Experts of a small language model: width 320, a variant of SOAP for the experts.
Below are experts of layer 2 (counted from 0) of a mixture-of-experts language model. Rows are named up (a neuron's input weights, with its number), down (a neuron's output weights, with its number) and show model dimensions 0-79. Each number is 500 + 40 x the weight over its row's rms, rounded and kept within 0 to 999. Numbers have three digits each.
Before each expert's rows: a language model's description of what the expert responds to; "comes after" lists some tokens at least twice as common just before its tokens as in all text. This comes from a sample of Wikipedia text that the model never trained on. Tokens count by the router's weight.

# expert 4
Head nouns in named entities and set phrases, chiefly War after World, State, City, Sea, and "en" in Men headings.
comes after: " of", " States", " J", " American", " X", " World"
up0:485579493490472415445483534474528480524509488507499550496473572453478513491531478480500458497516480491475519497535474477503598500574561564470460505475542454516526496512473521484507481460465527493478519495510540436463410481471511555570477569
down0:494503523491460483559490424523494439540450441528503543493508529457610481504480534456519485466472521556458508592446466467555494487539497506426435512482545562538537529479522490552498500473493464458463498491487489483483505439522536529565489524
up1:524474513469521521530516496474459497515494480537530463512526491546497515528501512561538485556492512568477487467548502515420521465472478512501511503571456447446550478498483503510555481494418534555491491519552440547544465449440515558543549529
down1:573516533556485486524430464522524502558514530460535499460411528559501488485512453486517478495531492471479572372553513503443521541503468514565461555474495567528491604551518525535506502479577498490509477547444541520530479489484437500528536525
up2:474494538461504487513546499520555524531479502481526510519507401453450450505517535590495533575540471562566526552489459388493559504504530549467467504526496493499493492356421518492497468485469491483602470474493485545564481553432517547498555551
down2:509515502500580486462516448512534437514559537515459529464531544477563506467509487497535446510514490477520550492482583487544474490453468462490477465509461494501492475508492545483527496430520466507525482463491421571526525459429618500477532442
up3:492533491466449547453513600523451505527456459480442542507492500421599511574532525561505494466462545429552463464506555525552458489493502507501480452554459482521530590393547469540548526513558525471424520520491459521528488484534496591484477496
down3:528443500590484456511447506482505520502541424484496515487428541556470500497479511550527591478498509509497462556522546534456496581552517484547465460505542448462476522447476436538408535485484509533577439492517430429561558472456471456549484545
up4:468485441477548443515485499517488529530488531507508532542570507451520483510530532600476484501487444499505440461473433456475467453491536580524458500504555470485480485472479513528439579514475592523504456440539557460606523493508571530504556474
down4:449520553529486538523468569485541565505488560486485448384448453505478550536530485479446468439496576467454454493548443527487493622538478513529448503481505499493539510513530478484490482512540574463572506454535509527517494549484464494546526493

# expert 49
Field names after a dash bullet in infoboxes and taxoboxes, e.g. Born:, Coordinates:, Kingdom:, Motto:, Serves:, Personal information.
comes after: "-", "|", "==", "=", " of", " •"
up0:515469465450532507428515456578442488480463448510446501513589515473529532511474555552435548481506494492510503514499507517475506490432497543491464471465556414524511443505491514520429533506510564448542427466550462497509527493485521490522538505
down0:585494525474429500506496468513528449500509525549411427546542518514529518521544559558425619449528430478464491465549512533504532450466511524487423501517502521500522518409539509466500506447557528450555488486519499494520522504499500523564452457
up1:521532476529490428559479477560498508544456433428501458444457469484472511468465595461533475456435448557453452499468517469526519539549469453470500458458563586499556469435490498532500447494567442460491551471501495511578518524494452491452431486
down1:453496509497564554502447517482484526551526450503522538554498435546479511473518511518439553477474518563461507474523467416560548541486461435519462507547530509523486541493526476494530482518548588514447569457520504466540509533514610504483468523
up2:400536492507557505539491470459449539530427423464466483429520499566510570549534517551500538532586471473474515494543527473459499508525509456481481490459578509506498531533525459541452531461467461449437514539499556504531491455391520523497479504
down2:484413548449496452437497494467492471439505473454451481509393510579500475511523486549464493510552563477508482445571518491503445492474588584535614447516528421489526538441544448510535417517451500412511505529467555535516442507492511489524471529
up3:455526403532515439531548478544449549486462512561466589519605528476454450453497547537545516450505449501546494516557494505547540489523480509468528444457501503508538509534521553492469557514444446518515503532508455461518516485533568563500531536
down3:547504531481591575470517554475483410501537408488470576398520469466491531503528464420525546551548502477452460486421427492483535484508454512586469483471513551527508528528523528427523501588507467490531489590560506476514501486467474546509445515
up4:473495526472604490515521492539454466468525545474519544483571675446465531568477525483492418453430501520522489588544521581485501532466560525503462470424502496496526506448519472482528499454412478543451448494418573524509519502479482556494508403
down4:523477472453453503501529458514530529460537494568516494507546460465513575475432519512529457540406481455487474478488585464553469514506515439543479533496492457569487482478568555454501440528556463530447517479542441552470504446550451480483485460

# expert 20
Match scores and numbers in table cells, coordinates and road numbers, such as 3–0, 1–0, 100, 41 in coordinates.
comes after: " |", " 4", " 3", " /", " a", " –"
up26:527584552533433455506558452465528468467523456508461516468542555537572494502405548496502500414582491435591468497506575455535502466539519437492516537451514554488466502504500451494486561570515501516546449458479451559623532506501518506511450534
down26:567447530462459509516455565521509516542488502586476506475506470547513497468429472464577478455587464567480524425421566479494437531457538461488505496455547519481489529442540457520481587436485505581529544438470552472480496558561481511504460493
up27:461550512490454432486528457514471542501503480483483453532589456544466531489549604485476507572510495535461476460490533511569495487479452506473489485509485443444578597514480534533487473448467482500419456527539520524481550505490571567480487512
down27:582402530500508428415584530579432499506519472517505540523514545505584498510528476557517467477482458545528552519442409484524541442481511534514470493500504411491480451509527493462515521427533475467481490480462491519489543507486556496436530443
up28:533497454493509483449524484534467514531413397520513479458535508634458513484446541490498513475509432502461542483458456504431468476572538535471528513517480442529581473461525536507490488497521444503404469468574482487528492589501500506497514473
down28:514534444568443485582398511449505477492507512416523435537491494511537455495530483503489451484445441502536423426523556467414535571488497476493479516540627429478448501502489478537524550457458600532484521480513531509488484542499424481442534535
up29:536461522519536533537505480483492454493470552467432515532581496483495421531535519504484566406550497501426461423498518607556532421521463473562530550465459525509435554469489512493487507504538479512474449512496586455572483484466499500596541434
down29:470528414449423452440486615498490501511578440569555456535439546531466498495480484526510438448559500459509534528581557489567474509468462497538438506434578555464495534439463583484465510539411526481519485479524409433576524515472495487495585505
up30:514458434428468469519505457477527513509471580469480471446536561457467468498525525472462471513521482504424489517497477441481510499460485531500479490488491557502511488449442556498571474573555543461555466468493535498485470453431489490548509494
down30:431523453468528465468488422467499469553503466552480526521539504466471527520489403490516499438474518499405503551553518510475536442508419505587483461462495465505570472483513478497459482442579547508433459432504488412506499494516541441472474454